config.toml
d_expert = 32
normalize_top_k = true
norm_eps = 1e-05
lr = 0.00167
batch_tokens = [32768, 65536, 98304]
Below are experts of layer 8 (counted from 0) of a mixture-of-experts language model. Rows are named gate (a neuron's input weights, with its number), up (a neuron's input weights, with its number) and show model dimensions 128-191. Each number is 128 + 32 x the weight over its row's rms, rounded and kept within 0 to 255.
Before each expert's rows: a language model's description of what the expert responds to. This comes from a sample of Wikipedia text that the model never trained on.

# expert 23
What it handles: Month names and seasons after in, on or a day number, plus event verbs like died and began, e.g. 11 November, autumn 2022.
gate0 [178 170 141 119  91 113 129  83  94 105  85 122 154 107  87 125 131 153 118  88 197 203  53 115 134  78  34 150  64 151  51 157 175 145  98 116 133  91 128 157 123  76  86 115 152 148  60 134 129 145 118 137 131 141 142 145 149  96  82 166 116 125 136 140]
up0 [171 104 156 142  86 146 139 119 151 121 132  87 106 100  80 106 126 120 125 135 126 150 144 176 118 159  80  80 121 199 150 115 135 106 157 159 171 165  80 190 155  87 153  58 125 118 136 163  82 137 162  81 133 166 139 122 142 126 152 195 172 109 122  89]
gate1 [155 142 150 110 121  52 147 166 136 137 105 160 161 175 127 142 106  66 147 162 169 140  78  89 100 118 121 136 157 157  87 214  87 113 165 122  87 111 128  68 157 175 119  86 128 151 156 116 163  78 109 126 196 145  94 136 174 117 144 150 106 119 114 121]
up1 [115 114  90 142 147 145 100 112 108  96 144  82 137  82 167 115 179 192 114 116 112 112 123 164 183  94 114 155  95  88 120  82 183 163 107 123 120 145 162 177  84 151 131 173 149 159 119 119 126 134  89 149  90 121 130 136  44 152  94  41 135 123 170 168]
gate2 [ 82 155 107  86 116 130 159 107 141 144 132  88 128 135 168 127 108 111 137  96 191  94  97 127 165 129 148 117 125 140 107 109 143 147 118 119 170 135 136 129  95 138 153 148 152 224 167  64 104 128  75 107 110 128 139  95  54 118  56 104 116 127  98 168]
up2 [ 94 137 136  75  88 176 164 114 153 167 168 110 101  97 151 129 112  77 136 132 144 106 116 142 127 142 126  92 165 177 144 109 140 126 116 136 192 163 107 124 125 127 169 150 126 200 169  85  90 146 107  94 151 132 131 117  71 143  31  93 115 143 107 134]
gate3 [162 117 156 180 131 112  90 100 144 174 102 118  92 104 191 158 120  85 133 148 104 116 148 169 100  85 143 170 187 144 138 143 148 129  69  82  53 116 128 108 108 130 121 126  54 159  70 151 111 116 117 101 116 186  98  85 124 117 145 109 149  73 126 148]
up3 [189 112 149 179 113 121  90 128 125 184  94 131  84  69 138 168 125  82 125 143  76 102 162 154  71  82 167 164 207 155 142 147 177 107  75  96  99 124 114 119 122 131 127 121  50 133 102 148 121  95 131  99 136 179 113  97 120 124 120 113 138  84  86 154]
gate4 [147 134 135 152 108  78  95 118 167  84 129 164 131 102 134 134 126 103  93 137 104 127 146 162 114 139 108 118 167  92 134 182 110 162 117 139  77 135 162 117 157 147 137 102 138 145  76  42 141 144 110 171 195 135  74 145 153  89 115 129 107 130 168 111]
up4 [123 112 126  96 157 155 138 161 105 171 135 119 103 173 147 131 149 171 165 113 169 171  89  83 138  97 155 167  99 157  94 116 152 123 146 101 135 107 130 132  87 116 112 165 113 116 167 183 137 122 128 103  94 124 201 140 105 144 154 112 127 112 119 142]
gate5 [113 160 157 180 132  83 160 112 167  86  92 125 108 124 133  66 113 115 102 152 166 123 115  52 160 155  93 164 140 121  78 150 138 186 135  80 140 106 151 102 132 132 103 135 105  96  78 164 160 112 123 105 199 159 177 131  91  89 173 101 149  65 139  98]
up5 [134 119  97  70 126 177 122 127  99 140 193 134 181 150 134 205 130 185 160 104 139 142 107 191  84  99 159  93  93 104 124 112 152  88 107 180  82 106 173 139  87 136 116 139 143 181 187  90  99 161  92 163  76  58  61 105 158 148 103 124  93 175 149 127]
gate6 [196 138 187  80  78  56 115 142 111 122  71 133 121 110  73 119 154 183  92 125 139 149 157  77 131 136 162 184 137  98 126 106 127 140 115  60  86  98 111 148 145 177  85 137 115 113  88 131 153 140 165  94 155  97 106 181 104 159 177 118 133  83 131 105]
up6 [180  86 215 120 127  59 110 161 129 142  87 115 102 102  87 122 134 173 127 150 157 131 177  77 123 143 167 155 173 157 145  90 105 115 102  85 112 123  82 126 174 167 117 129  80 105  82 144 127 128 174  62 143  86 116 145 136 180 157 123 132  93 143  72]
gate7 [102 130 189 162 118 117 145 195  89 106 136 174 116 184 125 166 144 118 121 151 131 121 126 167 157 168 119 131 130 128 139 138 160 133  88 112  76 107 112 164 181 118 174 152 121  99 147 128 130 141 133 107  98 193  95 127 109 142 102 115 131 116  96 181]
up7 [123  98  70  36 109 154 109  62 140 175 126  89 180  37  95 112 129 165 112  88 130 144 133 110 122 111 135 142 145 129 103  87 136 180 140 153 147 142 153 115 102 150 118 130  99 213  67 136 138 175 135 163 199 108 121 114 127 113 184 154 148 185 148 111]
gate8 [ 92  94  69  93 103 131  84 155 125 123 138  85 122  76 124 110 148 181 149 145 160 193  87  98 203  48 169 120 125 124 117 127  75 192  99 122 135 129 230  98 153 171  86  91 150 129 157  88 147 154 162  84 147 118 104 117 129 130  76 142 125 117 185 192]
up8 [108 159 150 134 154 105 129 104  70 111 140 154 151 139 172 161 150 120 121 123 128 115  84 107  94 137 118 156 101  94 113 140 176 142 132 135 111  85 114 124  96  85 136 211 161 152  95 155 136 106  54 190 139 135 111 127  83  96 112  71  57 171 114 135]
gate9 [126 156 107  79 130 117 208 177 132  91 115 133  72 135 138 119 152 169 117 111 140 165 158 160 133 163 108 119  88 143 184  95 110 185 148 155 119 128 121 177 120 152 155 146 100 155 170 124  89 143 131 148  38 153 158  72 112 116 130 116 185 118 155  92]
up9 [132  76 191 135 128  92 116 119 105 136 124 129 202 131  80 150 132 120 146 147 111 141 156 128 113 146  87 142 188  96  91 144 177 110 130 153 122 142 117 135 143 150 113  78 126 112  93 123 135 131 147 136 255 144  90 190 135  95 141 101  98 170 134 131]
gate10 [151 131  96 111 125 180 123 117 106  93 106 102 144  72 184  73 100 139 134  43  99 162 126 136 129  97 102 129  84  82  64 158 192 169 100 119 112 107 147 159 132 138 107 145 135 187  75 156 104 117 127 116  85 113 179  88  80  84 145 154 146 134 153 150]
up10 [135  72 133 154 123 174 119 111 158 147 110  79 119  93 114  90 103 114 161 125  98 129 176 164 119 146 111  81 143 149 174 108 117 102 146 153 172 179  92 174 167 113 159  99 127 136 141 158  78 116 176  65 119 133 168 101 113 125 168 198 170 118 120  90]
gate11 [109 122 117 137  98 124  92  92 142 113 108 213 132 104 118  96  66  91 154 110  91 101 127  68 148 117 129 131 142 152 134 110 101  85 133  74 138 102 135 160 189  96 180 149  81  60 111 169 103 133 111 157 115 137 107  67 129 148 133 168 128 188 148 151]
up11 [154 120 150 152  83  90 104 126 171 170 101 143 158 146 134 120  83 117 137  76 101  92  99  23 174  81  81 149 178 113 121 151 117 135 159 103 145 109 124 182 194 165 132 161 156 114 141 137  89  94 110 191 102 146 123 118 145  95 120 141  93 124 135 131]
gate12 [124 161 145 112  87 101 122 144 109 129  91 121 191 109 164 137 119  91 204 103 195 145 119 149  92  94 155 176 118 122 111 107 162 129 136 125 165 123 108 103 153 113 134 129 157 175 128  91 100 146  92  72 167 159  79 109 108 116 149 118 133  90 107  92]
up12 [131 166 156 128  87 109 116 179 139 119 109 116 139 139 167 161 118  57 207 119 158 160 113 176  80  86 158 176 103 152 124  90 143 137 164 133 152 141 102 111 136 101 143 105 126 196 137 115  79 146 127  96 149 159 111 111 118 148 153 122 157 104  99  84]
gate13 [138 141 182 130  89 144 118 135 102 163 156 137 166 104 180 133 132 117 147 152 102 166 126 206 114 100  35 104  98 105 125 170 114 105 130 114 147 132 103 117 141 100 140  96 165 145 126  60 151  89 129 121 106 110  72 153 134 144 117 109 172 109 107 102]
up13 [128 120  45  99 164 150 154 123 111  76 119 140 131 162  91 125 138 133  92  88 141 138 101  45 107 111 198 149 127 125  92 137 165 172 111 139 119 103 156 162 103 176  90 157 110 102 124 171  92 197 128 136 102 153 177 108 141  92 146 152  91 169 133 163]
gate14 [165 116 106 108 155 148 168 116  99 123 143 173  94  90 181 122 146 165 180 147 148 187 182 136  70 131  35 111  77 133 128 122 163 113  60 116  46 122  96 158 131  89 132 100 173 186  96 138 114 105 154 161  74 181 112  98 141 142 139 161 155 137 112 195]
up14 [118 149 168  72 113 108 127 121 175 144 139  87 160 160  48 101 136 144  98 102 145 116 109 134 183 161 181 112 128 117 128 172 148 165 179 162 199 117 180 124 126 157  96 138 105  91 161  83 195 150  76 162 185  80 136 154 107 119 133  93  76 109 178  51]
gate15 [130 129 151  94  74 118 164 143 135 122  62 127 136 117 106 123  97 110  87  77 104 109  92 115 123 131 158 118  49 137 131 159 145  92 115  98  92 120 128 157 146 151 121  62 130  79 139 128 104 129 137 142 154 146 138 112 143 116 105 163 137  56  87 187]
up15 [124 101 168  93  67 146 135 110 170 152  86 112 117 126 127 133  90  95 105  64  97 146 111 148  87 116 164 110  85 155 155 147 107  95 140  95  91 142  89 158 167 149 155  62 118 108 152 105  95 109 145 138 174 143 167 143 135 177  94 163 179  73  87 200]
gate16 [143 127 157  91 123 141 166 116 103 133 130  89 105  99 131 172 159 138 141 163 101 204  79  99 120 120 162 110 162 146 150 103  94  64 164  73 124 139 147  75  79 116 145 120 152 173 134 129 158  97  74  79 154 139 177 131  81  98  67  95 110 157  84 146]
up16 [172 136 128 130 121 140 168 125 109 140 127  73 113  91 114 176  92  84 144 182  94 187 137  89 106 155 160 125 200 151 190 109  75  29 146  87 147 155 120  87  87 114 122 129 158 164 126 118 155  61 112  88 164 152 152 128 111 124  62 132 136 130  95 171]

# expert 48
What it handles: The preposition in and similar time or place prepositions, often sentence-initial before years: In 1979, during, over, within, into.
gate0 [128 152 145 144  92 154 104 152 128 129 127  88 136 144 150 130 132 106  99 165 137 127 156 132  79 112 135 121  93 171 160  75  78  76 127  91 132 107 163  33 165  99 122  68 116  92 152 131 181 205 111  95 144 174 133 139 177  89 153 120  99 191  55  72]
up0 [132 166 106 164 133 115  55 137 125 167  94 162 113 155 132  95 104 164 121  67 146  82 166 104 147 136 143 123 175  96 150 195 107 148 103 127 102 157 158 133  91 109 100 184 131 157  68 104  69  79 146 137 102 105 118 113 112 127  91  85 126  30 188 136]
gate1 [133 117 194 136 118  83  99 136 164  88 120 127 148 169 105 187 133 135 123 156 121 123 124 131  60 150 103 119 183 123  90 119 186 128 133 105  72 147  94 104 105 136 140 163 110  74  87 112 186 143 101  79 115 122 119 173 188 147 126  68 123 127 152 224]
up1 [147 142 120 168 196 219 172  89 112  83  91 140 153 153  73 210 131 139 143  99 117 162 116 118 114 109 103 105 150  95 144 139 194 111 153 170 122 124  84 139 129  83  85 154 135 165 117  94 207 171  84 107 139 131 169 171 167 130  95 120 152 162 181 143]
gate2 [ 58 101 102 117 141 166 121 138  71 163 105 104 127  94 176  92 138 180 131 144 165 102 149  63 151 128 162 123  97  38 117 116 123 130 116 143 137 138 152 193  58 123 151 129 137 104 150 153  73 145 125 108 106  86 153 128 134 114 217 207 120 118 149 133]
up2 [206 131 177 144 164  72 141 122 207 153 162 161 102 138 137  99 154 111 150 155 111  85 134 173 112 147  58 155 133 155 157 166 193  81 131 101 136 157  87 108 138 117 106 115 106 125 172 115 146  77 127 148 126 177  69 165  88 182  82  47 157 122 136 124]
gate3 [147 133 165 107 151 152 185 141 128  46 126  80 124  93 212 182 114 179  86 100 144  95  93 119 139 114 168 117 157 121  73  94 140 169 142 172 177 155 151 177  63 152 170 124 136 123 119 178 136 115 140 101 104 120 111 158  47  90  97 144 117 129 123 122]
up3 [134 131 167 165 151 130 164 156 111  45 150  79 139 109 165 220  92 167 114  69 139  61 120 177 121 164 147 116 102  88  99  94 130 118 136 124 165 157 153 190 117 165 160 182 143 118 127 109  86 134 131  78  97  92  83 133 105  64  78  90 134 104 152 137]
gate4 [ 98 101  74 123 131 206 124 162 128 146 151 146 117 140 128  96 175 122  97 146 110 115 104  98 112 131 120 118  60 129 184 113  78 121 127 116 109 108 130 140  79  90 115  73 111  72 160 114 129 155 161 157 138 105 193 122 120 122 122 189 135 130  46 106]
up4 [110 172 209 171  94  96 121 167 119 110 129  82 138 126 129 146 126 165 104 131 144  89  96 140 146 156 164 144 165  91 136 109 189 131 144 174 108 115 143 110 157 167 133 159 140 182 114 169 126 141 132 108  97 140 107 128 116 122 127  88 136 103 179  66]
gate5 [136 118 113 111 139 186  98 145 134  61 182 144 127 148 111 196 183  94  92 163 129 141  73 148 173 162 133 102 151  97 100 119 155 133 137 149 153 141 103  96 167 142  61  90 103  62 160 116 167 150 172 119 151 232  81 168  86 157 106  94  42 129  89 104]
up5 [127 119  98 103 150 153  99 135 132 107 134 188  81 170 143 193 149  95 100 163 105 132 119 104 129 141 136  86 103 154 102  62 159 165 163 145 138 119 169 124 158  98 109 149  96 137 179 116 134 150 184 114 192 206 111 123 172 122 169 111  82 139  88 124]
gate6 [128 171  86  60 127 144 117  78 125 148 119 140 184  84 162 108 118 184 101 178 237  86 125 153 111 117  57 163 143 106 116 137 159 129 118 122 138  87 186 148  69  92  93 116  94 106 139 145 126 132 132 122 136  98 128 106 123 136 107 116 168 111  90 120]
up6 [145  92 123 169 150 117 160 181 138 133 134 125  67 203 127 179 151  84 137 132  43 172 113  93 167 102 189 120 113 173 163 102 128 173 115  90 117 160 114  78 181 175 128 159 147 161 111 128 173 121 146 143 163 195  83 136 117  47 100 146  82 129 147 166]
gate7 [134  97 206 174 119 108 137  96 145 123 106  98 123 118 191 128 141 139 126 141 122 187 159 215 173 119 143 125 142 113 143 157 157 141 139  89 135 150 140 100 170 135 130 163 154 169 142 158  92 142 138  73 114 172  98 129 101 180 157 147 150  77 235 107]
up7 [129 141 139 127  87 161  97 100 131 153 136 138  83 140 135 146  92 139  88 112 130 176 150 149 164 111 171 112  87 136  98 131 139 137 164 142 144 170 148 116 147 175 100 191 110 184 159 178  47 127 174 121 149 131 127 115 182 129 167 109 154 115 145  96]
gate8 [146 124  74 144 104 149 125 192 187 144 120 151 106 150 134 151 119 124 102 131 144  97  94 135 104 145  77 106  99 133 115 149  99 101 153  92  75 160 154 115 173 154 115 159 104 166 178 104 128 103 150 143 153 169 135 145 124  97 125  86 107 108 116 146]
up8 [ 98 120 159  45 135  70  71  86 143  65 133 112 125  94 160 110 149 107 180 153 140 135  79 124 147 126  35 114 188 132  54 144 201 125 135 137 177 161 159 120 108 145 183  92 107 114  98 114 181 133 130 148 143 115  71 138 111  85 172  81  89 155 161 116]
gate9 [187 160 204  77 121 144 124 100 128  95 140 134 105 116 193 142 153 171 119  80 129  99  43 109  82  77 130 138 117 110 131 173 143 105 127 146 140 107 100  85  90 148 156  71 118 114 112 134 133 192 148 154  86 100 109 122 163 156 151 115 119 139 154 153]
up9 [136  92 110 117 140 124 107 141 105 175 156 131 114 157  91  99 147  97 124 123 102 148 157 181 162 147 130 103 168 189 144 132 185 134 118 132  66 117 106 146  69  60 132 121 149 114 103 104 137  96 127 204 167 177 120 103  97 113 157 134  94 164 145  72]
gate10 [ 73 121 172 106 110 106 105  99 119  88  87 152 122 169 211 187 109  92  94 168  90 113 122 148 131 194 110 112 110 154 151  70  80 129 136 195 151 126 105  38 175 112 169 170  94 118 130 155 164 142 129  79 165 121 112 108 157  96 214 154 146 204 118 141]
up10 [ 84 120  95 170 149 190 129  68  82  97 196 139 132 165  77 130 140 157 148 116 168 167  92 106 151 123 133 115 101 101  84 135 157 125 132 197 162 116 154 164 202 121 131  91 131 129 172 113 132 139 110 109 122 147 153 167  96 128 160 179 167 131 132 153]
gate11 [ 78  92  99 143 102 111 114 152 108 108 116 112 129 133 173 147 126 147 143 123 122 124  84 125 129 144  68 116  90  78 129 142  96  89 144  85 132 157 118 150  77 125 152 145 133  88 193  82 127 116 116 132 116 117  84  87 116 153 118 119 110 150 169 112]
up11 [103  93  53 151  87 107  99 171 113 101 114 133 103 157 173 159 127 134 116 140 115 122  91 100 145 140 114 106 113 146  92 140 113 127 157 128 144 181 170 148  60  96 195 140 101 119 191  87 157  90 128 130 121 143 105 105 127 102 122  89 115 111 185 163]
gate12 [ 85 150 110  78 144 159 156  85 118 154 141  60 112  81  99  95 144 187 111  56 155 176 133 106 226 107 164 116  90 128  79 123 136 133 124 171 147 134 145 138 102  91 103  92 123 103 123 159 125 167 146 152 102 114 134 164  99 165 120 165 173 125 155 121]
up12 [196 133 140 150 104  96 109 188 126 128 124 184 169 116 184  94 145  79 164 118 140  72 145 161  58  97  99 163 181 122 180 115 109 126 106  87 102 110  87  89 129 182 184 103 167 140 100 162 140 117  87  84 120 124 121  90 162  92 145  87  89  77 131  99]
gate13 [ 87 104 145 114 115 147 129 141 165 141  98 133 167 105 123 134 164 152 187  70 151 118 122 140  96 116 135 165 110 158 157 107  98 120 140 111 162 122 119  99 119 118 165 101  85 126 142 140  95 173 127 137 124 147  63 133 119 180 133 125 109 131 145 129]
up13 [208  91 100  99 169 158 125 135 111  85 142 129 119 132  93 154 142  84 120 112  76 116  71 114  83 127 109 157  95 117 130 117 132 142 150 127 125  86 100 131  83  95 192 136 132 173  99  98 130 168 175 126 114  95 159 146 145 139 131  95 124 144  94 140]
gate14 [104 134 155  81 153 165 148 128 108 162 179 116 126 187 137 154 135 122  68 180 126 129 135  79 135  90 153 119 173 185 130 162 120 177 111 108 104 128 130  76  52 107 117 101 112 214 104  81 203  92  92 144 131 148 175 130 137 174  89 166 131 152 129 142]
up14 [127 140 172 134 105 174 172 113 109 187 141 226  99 199 147 164 106  85  72 191  84 112 170 115 119 110 134 104 175 175 165 175 116 126 142 171  75 107 123  86  87 110 145  97  96 156 138 107 164 100 113 154 148 149 178 117 160 141 157 159 130 121 100 138]
gate15 [124  90 161 113  78  93 111  96 173 136  73 188 123 119 142 153 148 125 139 132 104 185 114 185 126 115 101 126 140 132 164  67 149 142 124 134  98 148 150 134 170 119 206 175 133 112 112 133 125 107 142 144 127 134  74  85 166 123 153  93 175 139 134 122]
up15 [ 73  87 142 114  72 141 176  43 148 141 153 169 114 184 128 158 142 117 119 117  95 180 118 156 115 133  63 103 131 132 135  76 157 111 144 157 113 142 111 146 162 133 189 153 123 143 126  93 120 149 140 176 130  96 148  74 131 119 195  83 166 185 149 119]
gate16 [133 142 108 103 130  65 165 120 160 135 100 127 122 122 138 126 111  94 125  71 119 123 155  51 143 128 124 136 182 171 114 146 116 197 109 151 139 104 142  71  86 129 144 165 132 159  90  24 229 142 113 163 129 106  75 209 111  88 106 134 172 177 132 150]
up16 [104 178 122 113 166 180  88 159  92  84 180  87 158 143  55 131 141 168 149 158 182 138 108 174 121 120 183 125 155  99  97 114 157  66 110 111 111 135 127 133 112 143 121  80 143 103 108 215 108 136  99 166 113  94 179  69 154 177  88 108  69 133 153 142]

# expert 30
What it handles: Sports competition and club words in results and tables, such as League, Cup, round, Conference, play-offs, draw, promot-ion.
gate0 [105 136 142  78 171  66 125 135 136 118 127 132 141 135  91 173  66 106 160 114 145 121 115 113 137 126 169 151 107 115 160  84 156 167 139 118 121 111  94  77 124 131  87  99 114 135 180 163 170 116 112 166 132 148 174 195  90 116 131 106 186 139 122 155]
up0 [ 64 124 118  92 144 172 119 132 109 138 138 131 112 114 129 131 116 141 122 136 110  93 142 172 162 142 122 141 181 111 117  86 159 126 136 158 138 101 124 127 123 132 126 150  86 129 118 193  99 125 150 107  60 194  65 140  76 106 151 127 160 145 176  83]
gate1 [163 188 127 105 121 104 143  96  94 159 124 111 144 119 122 127 100 120  95 125 135 141  61  57 140 109  82 136 151  74  52 120 154 124 136  95 164 137 135  98 153 108 110 209 141 129 126 148 126 154 107 134  93  86 172  88 162 144 125  89 166 110 138 116]
up1 [ 98 134 119 181 106 145 159 172  92 118  89 156 144 147 142 131 152 153 136 102 113 146 152 201 128 112 131 110  99 124 175 173 132 150 175 140  94  76 135 175 134 188 139 136 128 160 100 143 125 135 115 105 118 146  75 163  76  66 125 144 101 110 130 169]
gate2 [124 117 161 116 121 110 217 151 122 142 111 100 186 156 172 112 134  85 155 149 129 130  80 107 106 118 112 132 124 157 127 164 119 120 114 158 140 135 161 125  99 194  69 130 195 177  67 182 141 110  78 122 132 139 134 157 124 200 133 101 126 129 115 110]
up2 [148  98 152  83 123 114 167 150 125 155 138  94 179 149 148 117 124  89 120 165 136 120 136 103  91 138 132 113 164 176 143 107  99  68 157 162 131 120 174 115  73 141  56 121 197 160  81 177 179  73  79 103 143 150 138 177 115 184 145 115 106 144 109 103]
gate3 [ 88 112 168  86 130 144 121 147 130 176  87 170 135  93  78 133 102 102 199  98 151 159 104 152 125 106 155 144 146 131 141 124 182 110 180 101  96 123 112 127 140 112 135 111 138 150 136 186 104 158 128 145 140 220  78 103  80 144 126 155 147 140 112 104]
up3 [143 147  68 190 138 143 152  97 108  82 134 121  73 161 159 169 186 149  87 142  95 113 106 104 145 166  95  94 158 103 104 155 135 172  83 169 126 143 160 142 108 171 124 178  71 145 117  67 111  96 121 135 142  82 147 145 108 108  86  94 108  78 147 170]
gate4 [105 100 118 128 174 120 175  91 166 135  78 138 117 151 106 100 211 135 128 116 103 159 131 135  92  85  68 129  80 118 134 124 115 147 112 168 105 100 180 132  97 137 150  94 124 144  80 130 138 172 135 107 110  84 191 169 126 137  90 157 122  95  95 136]
up4 [113  92  79 139 171 127 164  85 153 142 109 128 130 174 112 102 192 144 127 107 100 180 166 106  58 107  86 114  73 147 126 111 139 136  99 183 115  88 167 133 102 129 157  69 146 133  90 132 127 145 128 121 126 107 206 169 127 128 135 161 163 116 115 149]
gate5 [ 76 155 160 133 156 152  52  88 136 171 176 140 110  70 168 181  95 114 113 133 195 117 138  84 105  94 163  86 116 158  98 139 168 158 117  89 153 135 111  48 165 176 146  94  48 163 121 134 132 198 147 144 103  97 116 158 184 177  90 165  66 150 160 149]
up5 [144 132 127 126  98  68 150 163 133 116 120  83 137 119 183 130 141 132  97 121 135 109 122 146 110 130  69  65 108  93 137 139 151 155 182 157  98 132 166 140  88  89  85 116 204 104 171  87 134 101  89 105 165 150 109 116 117  99 134 103 126 130 136 123]
gate6 [115 165 134 137 138 132 182 121 133 188 170 116 110 174  99 122  54 105 163 151 125 172 182 111 223 151 185 133 183 132 147 153 111 140  63 137 170 110 121 128 163 147 117 130 165 143 134 166 157 124 101 174 113 133 170 121 126 120 119 189 209 159 113 139]
up6 [ 89 100 140 162 147 117 104 118 133  99  98 127 116 110 126 111 172 201  50 126 124 127 133 123 158  96 116 123 131 113 125 136 138  88 164 119 139 144 113  96  97 107 165 161  58 161 152 135 146 173 110 129  89  79 124 159 253 115 104 102 110  76 152 100]
gate7 [133 125 120 152 123 116 136 109 113 124  97 106  99 111 133 135  79 117 148 127 146 141 159 140 108  73  91 111  80 149 110 128 157 198 153 103 102  97  97 101 112 170 123 130 150 196  77  92 190 123 138 105 151  56 134 171 111 104 160 171 137 179 138 141]
up7 [139 149 133 118 111 166 156 176 111 132 119 158 120 140 121 117 169 154 157  93 135 129  98 111 176 151 132 172 161  94 140 144 128  81  75 156 125 115 142 180 124 109 119 171 148 115 156 134  56 171 159 124 121 173 130  87 140 110 104  59 135  60 136 107]
gate8 [134  95 125 145 166 119 153 105 142  54 135 181 130 104 135 103 102 140 189 131 227 168 158 103 122 100  57  74 121 124  93 111 143  91  73 131 101 125 124 150 140 122 195 130 128 146 167 125 125 123  58  77 125  86 100 165 176 161 123 146  99 172 174 168]
up8 [ 84 118 160 133 117 170  74  96 133 116  97  86 165 160 154 105  95 136  86 124  98 112 134 136 149 169 176 186 102 142 117 114 116 141 168 110 189  94  80 122 110 129  77 153 178 108 156 140 142 112 152 154 153 142 125 121  50 111 125  99 138 103 196 150]
gate9 [156 175  43  40 187 152  56 118 147 163 137 155 129 174  89 162  82  91 156 170 201 104 115  89  82 127 121 186 116 143  84 131 188 136  70 144 104 173 123 120 165  81 116 111 123 108 161  88 176 156 191 120 137 151 155 155 130 209  67 109 130 194  70 180]
up9 [138 162  58 127 122  85 141 142  90 177  82 166 148 123 159 190 142 150 180 154 142 140 172  90 170 139 126  93 112 141 151  94 177  68  86 111 134 120  98 118 102 180 118 122 128 138  87 120 111  94 123 189 149 154 136 132 105 162 132 181 136 127 144 118]
gate10 [113 124 167 121  97 100 143 195 117 147  93 151 114 197 147 108 119  94  80 133 132 122 145  71 107 140 150 105 149 175 119 132 133 166  76 177 152 121 132 123 158 140  77 135 139 149  99 116 154  93 129 138 124 160 164 157 108 139 107 145 194 151  54  88]
up10 [111  99 192  81 154  86 107 138 151 135 134 124 117 192 143 122 143  89 135 119 139 136 158  55 135 171 183 116 145 200 108  95 136 155  86 181 169 149 144 127 197 117 127  86 125  86 154 168 154  82 119 128  82 187 162 185  93 165  98 184 187 157  83  82]
gate11 [185 131  65  86 132 143 102 132 120 126 108  95 178 110 163 151 175 129 129 114 106 204 170  99 117 111 139 194 177 133 151 120 106 102  65 109 128 114 115 142 139  48 138 102 175 129 140  94 181  31 179 135 154 185  99 133  89 113 128 141  95 100  82 101]
up11 [ 59 153 177 132 127 109 177 133  87  92 138 153  90  96 130 165 119 150 105 121 120  91  62 121 126  81  88  42 107  91 121 141 136 150 172 106 117 129 116 145 110 207 158 182  79 135 109 133  84 185  79 114 115  60  85  92 142 149 103  94 129 153 173 159]
gate12 [169  81 118  67 162 174  86 142 170 201 101 151  57 179 124 160  94 104 163 207 147 186 127 133 133 153 140 126 143 187  77 100 107  89  70 118 106 162 147  98 196 117  91  94 135  95 133 148 124 116 185 137 153 129 160 119 115 171 164 179 145 156 106 146]
up12 [173 134  79 164 142 195 129 144 151  94 142 154 132 145 149 111 123 136 116 183  96 100  89 164  80 103  86 134 155  97  66 132 121 147 130 130  25  85  86 131 120 161 112 141 173 133 162 115 111 182 215 104 173 125 160 147 172  97  82 100 136 120  36  98]
gate13 [133 128  74 114 132 154 128  76 132 124 135 144 179 147 129 108 148 140 156 118 130 145 125 141 152 123 133 101 135 101  93 168 104 111 138  85 121 130  57 136 149 103 215 161  74 127 155 103 137 182 119 129 153  74  83 153 180 172 101 208  93 134 152  84]
up13 [131 110 124 152  63 131  82 155 153 117  84 151 161  88 150 180 112  99 138 137 127 135  97 148  98  99 110 190 151 124 158 114 113 132 140 146 175  94 152 179 161  74  76 120 126  88  76 177  93 127  42  88 114 173 139 139  89 100 165 122 176 111 185  94]
gate14 [156 126 139 114 146 103 121  59 155  89 115 102 173 193 103 135 167 147 101 141 158 101  79  92  83 123 125 143 132 165 107 130 174 128  93 115 171 163 100 177 112 103  93 105  97 126 160 181 130 153 108 105 138 144 165 131 108 123 146  77 212 122 117 124]
up14 [173  93 171 158 156 123 154 101 105 185 140 158 129 127 107 105 160 126 183 163 121 128 126 151 137 143  67  95 139 117 103 198 193  72 106 106  57 144 134 177 114 122 126 155 124 125 122 115 148  54  70  86 188 119 125 123 122 122 176 163  71 141  84 160]
gate15 [141 113 146 129 118  52  61 141  97  85 106 111 146 176 153 152  99 147 133 139 182 184 113 162 113 147  61  75  69 107 111 209 151 167 128 106 126 121  98 149 114 146  60 131 133 109 143 106 115 136 157 149  81 136 119 126 136 102  94 135 116 116 167 111]
up15 [136  91 140  87 131 110  72 130 124 125 129 105 100 178  86 132 122 115 124 148 144 165 139 133 114 164 112 103 101 155  96 197 138 140 112 119 168 149  61 156 137 146  93 100 155 116 139 109 149 130 164 157 119  95 142 149 107 124  97 163 132 123 119 141]
gate16 [216 137 115 122 143 127 101  80 156 125 111 137 170 185 176  93  82 145 166 100 107 162 172 144 104 121 119 194 172 135  75 171 197 109  97 113  81  97 165 140 115 116 105 112 225 158 128  92 138 144 123  85 114 157 146 116 101  76 156  74 110 136 186 130]
up16 [200 121 128 129 141 156  98  94 180 154 127 136 162 204 138 123  97  95 192 102 133 134 192 137 140 157 139 188 151 163  52 151 174 105 110 145 100 115 147 105 121  94 108 102 221 135 142 107 144 154 131 104 144 169 160 125  83 144 152  56 129 114 144 143]